config.yaml
d_model: 192
d_expert: 48
d_shared_expert: 0
balance_bias: true
init_std_router: 0.0136
lr_router: 0.000697
n_kv_head: 6
rope_base: 500000.0
rope_fraction: 1.0
attn_scale: 0.193
init_std_o: 0.0
beta1: 0.95
warmup_steps: 50
decay_fraction: 0.918
decay_shape: "linear"
Below are experts of layer 3 (counted from 0) of a mixture-of-experts language model. Rows are named router (the router's row for the expert), up (a neuron's input weights, with its number) and show model dimensions 0-191. Each number is 50 + 15 x the weight over its row's rms, rounded and kept within 0 to 99.
Before each expert's rows: a language model's description of what the expert responds to. This comes from a sample of Wikipedia text that the model never trained on.

# expert 4
Description: Digits inside years, dates and table numbers, plus accented or non-Latin letter pieces in names, such as 1854, born 25, Paštiková.
router:71 68 35 56 59 48 40 52 27 47 36 55 45 63 20 54 44 72 80 74 59 26 54 21 50 49 49 64 36 68 39 41 55 59 35 41 19 41 42 67 74 71 33 51 69 65 79 48 64 55 62 61 75 59 37 53 29 61 35 33 52 43 42 48 26 25 42 41 53 58 07 29 65 57 79 53 52 35 54 58 67 41 49 66 37 43 37 32 54 44 59 60 53 79 36 47 66 41 42 44 51 79 40 49 64 52 73 38 42 44 59 41 43 54 63 53 53 36 68 43 35 54 46 62 37 40 56 52 67 40 48 44 55 57 42 35 47 74 21 76 36 67 68 37 51 52 48 58 27 54 17 32 32 74 57 43 51 65 63 45 36 37 39 38 37 52 50 36 26 61 76 64 57 55 96 44 43 53 30 57 60 33 43 86 48 51 82 57 46 50 73 23
up0:46 84 51 26 59 36 19 39 59 40 45 46 22 57 52 51 34 74 54 55 56 49 65 54 50 61 44 36 58 64 50 64 66 50 51 68 56 48 77 74 63 66 48 38 62 69 72 67 39 44 45 46 60 63 13 38 62 40 41 63 49 69 51 73 64 32 68 44 58 60 51 41 55 33 64 57 57 70 58 44 42 71 56 14 57 41 24 73 43 46 64 47 66 47 22 52 52 57 59 32 60 57 46 51 28 40 41 51 35 81 61 48 36 35 64 42 71 39 30 64 40 64 60 53 69 61 51 70 50 43 43 60 09 51 57 36 72 71 34 44 29 51 46 58 39 47 30 13 19 44 48 40 38 61 47 52 30 54 57 03 75 49 50 49 52 52 33 46 46 45 51 68 48 52 76 55 70 61 53 38 57 24 44 30 42 69 43 33 18 39 43 93
up1:59 52 59 65 21 70 46 47 51 54 47 50 25 54 53 39 26 61 59 63 65 60 78 82 61 22 71 25 36 69 74 41 26 36 59 35 33 46 69 77 33 28 57 54 56 60 42 72 43 45 61 52 43 54 43 45 29 53 44 58 52 34 58 72 12 60 44 43 57 48 43 49 54 49 94 63 69 56 62 55 15 35 40 65 51 43 51 36 64 26 33 34 58 42 60 57 57 32 53 48 25 35 54 44 56 50 29 75 46 48 38 43 77 36 58 44 45 47 44 66 41 18 55 66 47 36 67 69 47 59 58 62 55 38 58 42 70 33 47 46 41 72 63 67 54 60 28 83 25 56 31 71 62 71 78 59 66 43 60 48 71 43 61 23 25 55 54 60 19 44 60 41 56 54 45 56 31 31 38 41 37 47 47 23 41 47 80 63 34 43 24 48
up2:78 72 53 73 47 73 44 58 68 58 47 20 40 45 70 60 35 64 65 55 54 66 61 47 53 37 34 13 29 59 65 42 16 65 37 45 53 47 81 61 64 49 35 54 64 47 55 34 36 46 36 60 45 86 58 22 70 48 47 50 55 36 34 50 54 38 53 39 61 44 42 44 53 38 91 45 57 31 52 48 55 52 00 45 43 43 36 38 51 46 51 45 48 55 66 57 51 55 79 54 19 29 57 40 65 47 63 38 46 54 42 50 59 34 26 20 54 69 67 52 25 66 49 65 46 46 61 39 47 53 55 79 48 33 28 33 34 70 72 53 38 51 40 51 53 47 37 49 46 33 45 36 55 51 68 47 70 62 46 63 58 49 41 49 35 37 54 52 46 39 63 70 27 68 28 48 48 25 17 32 40 63 34 99 53 59 59 43 41 59 35 71
up3:74 75 48 45 34 73 24 56 68 49 44 45 47 40 31 73 65 65 21 52 50 43 53 66 50 46 40 34 44 61 48 50 22 69 42 24 33 65 34 54 44 76 15 56 49 45 55 27 47 53 48 43 35 79 54 29 38 50 43 72 43 45 51 38 68 46 68 56 76 80 17 27 42 66 67 71 53 61 54 39 43 54 64 32 53 28 31 40 58 49 52 45 52 34 44 61 56 50 51 17 34 91 46 79 59 44 35 72 76 49 67 40 36 31 59 40 75 23 48 50 53 49 33 49 82 75 53 37 32 46 68 86 34 40 67 17 60 78 58 35 32 47 57 44 58 70 58 56 75 64 33 45 50 53 62 33 55 71 47 64 42 55 48 51 53 45 44 40 49 43 42 62 53 37 46 45 33 59 43 44 42 34 17 68 47 72 38 41 55 48 64 63
up4:50 76 45 65 41 76 13 48 26 67 32 20 56 33 40 56 47 78 54 52 51 70 74 53 55 40 77 58 38 61 42 32 51 43 63 44 33 58 52 61 33 43 50 84 72 50 44 59 35 29 57 54 48 53 48 42 42 45 41 34 79 52 55 52 36 37 30 49 64 82 61 49 46 48 49 57 41 60 65 46 71 39 48 32 45 40 49 62 50 29 58 38 49 40 18 72 51 64 42 58 22 61 51 38 57 56 34 46 49 34 47 25 63 38 44 38 39 33 35 47 27 75 39 57 53 49 53 58 78 65 26 55 53 36 39 63 82 43 41 25 47 37 45 29 37 65 48 68 04 50 37 52 37 63 65 80 65 59 54 44 81 35 74 37 27 43 60 66 51 56 43 64 62 35 32 51 24 63 10 60 51 65 39 63 51 66 82 49 65 62 54 39
up5:47 59 17 32 39 66 42 37 48 45 33 45 32 35 49 54 51 31 50 29 69 76 49 51 61 47 49 48 38 26 47 31 43 76 84 70 58 72 54 55 44 42 54 56 55 43 54 51 52 42 35 73 34 51 47 67 52 64 45 55 65 43 38 76 69 72 45 68 31 50 72 48 42 42 71 56 69 43 50 60 50 60 40 38 38 54 44 54 05 15 43 27 74 18 38 37 51 52 59 21 46 49 56 50 45 10 39 40 57 63 56 46 69 26 35 62 45 18 22 34 47 50 62 53 42 49 59 36 49 73 33 54 41 38 25 46 94 54 39 36 11 45 40 55 72 65 77 75 30 49 44 62 28 32 74 59 45 61 52 52 61 54 45 53 36 68 28 47 36 44 38 44 28 46 46 67 42 52 77 68 59 41 50 47 62 53 38 39 63 65 63 62
up6:50 71 50 62 34 60 28 77 61 51 62 79 46 54 73 56 43 64 43 20 53 53 52 50 80 38 44 26 58 58 75 74 66 54 43 42 63 51 34 59 37 30 67 43 38 63 18 38 63 60 37 48 27 73 50 47 32 30 59 28 63 79 34 43 35 56 63 44 47 54 60 39 44 54 53 75 51 73 58 55 43 45 47 61 62 57 64 38 28 38 14 12 58 51 57 39 54 71 83 63 38 28 58 58 50 36 48 60 52 53 45 58 48 10 51 38 27 46 61 63 60 48 14 71 21 31 60 41 75 71 34 52 34 50 53 29 66 26 60 53 57 38 40 52 91 34 33 56 77 59 48 58 73 51 44 62 48 59 60 42 53 44 39 46 37 66 48 53 50 43 23 18 55 53 52 78 68 64 63 54 65 37 60 63 43 49 50 53 50 53 24 49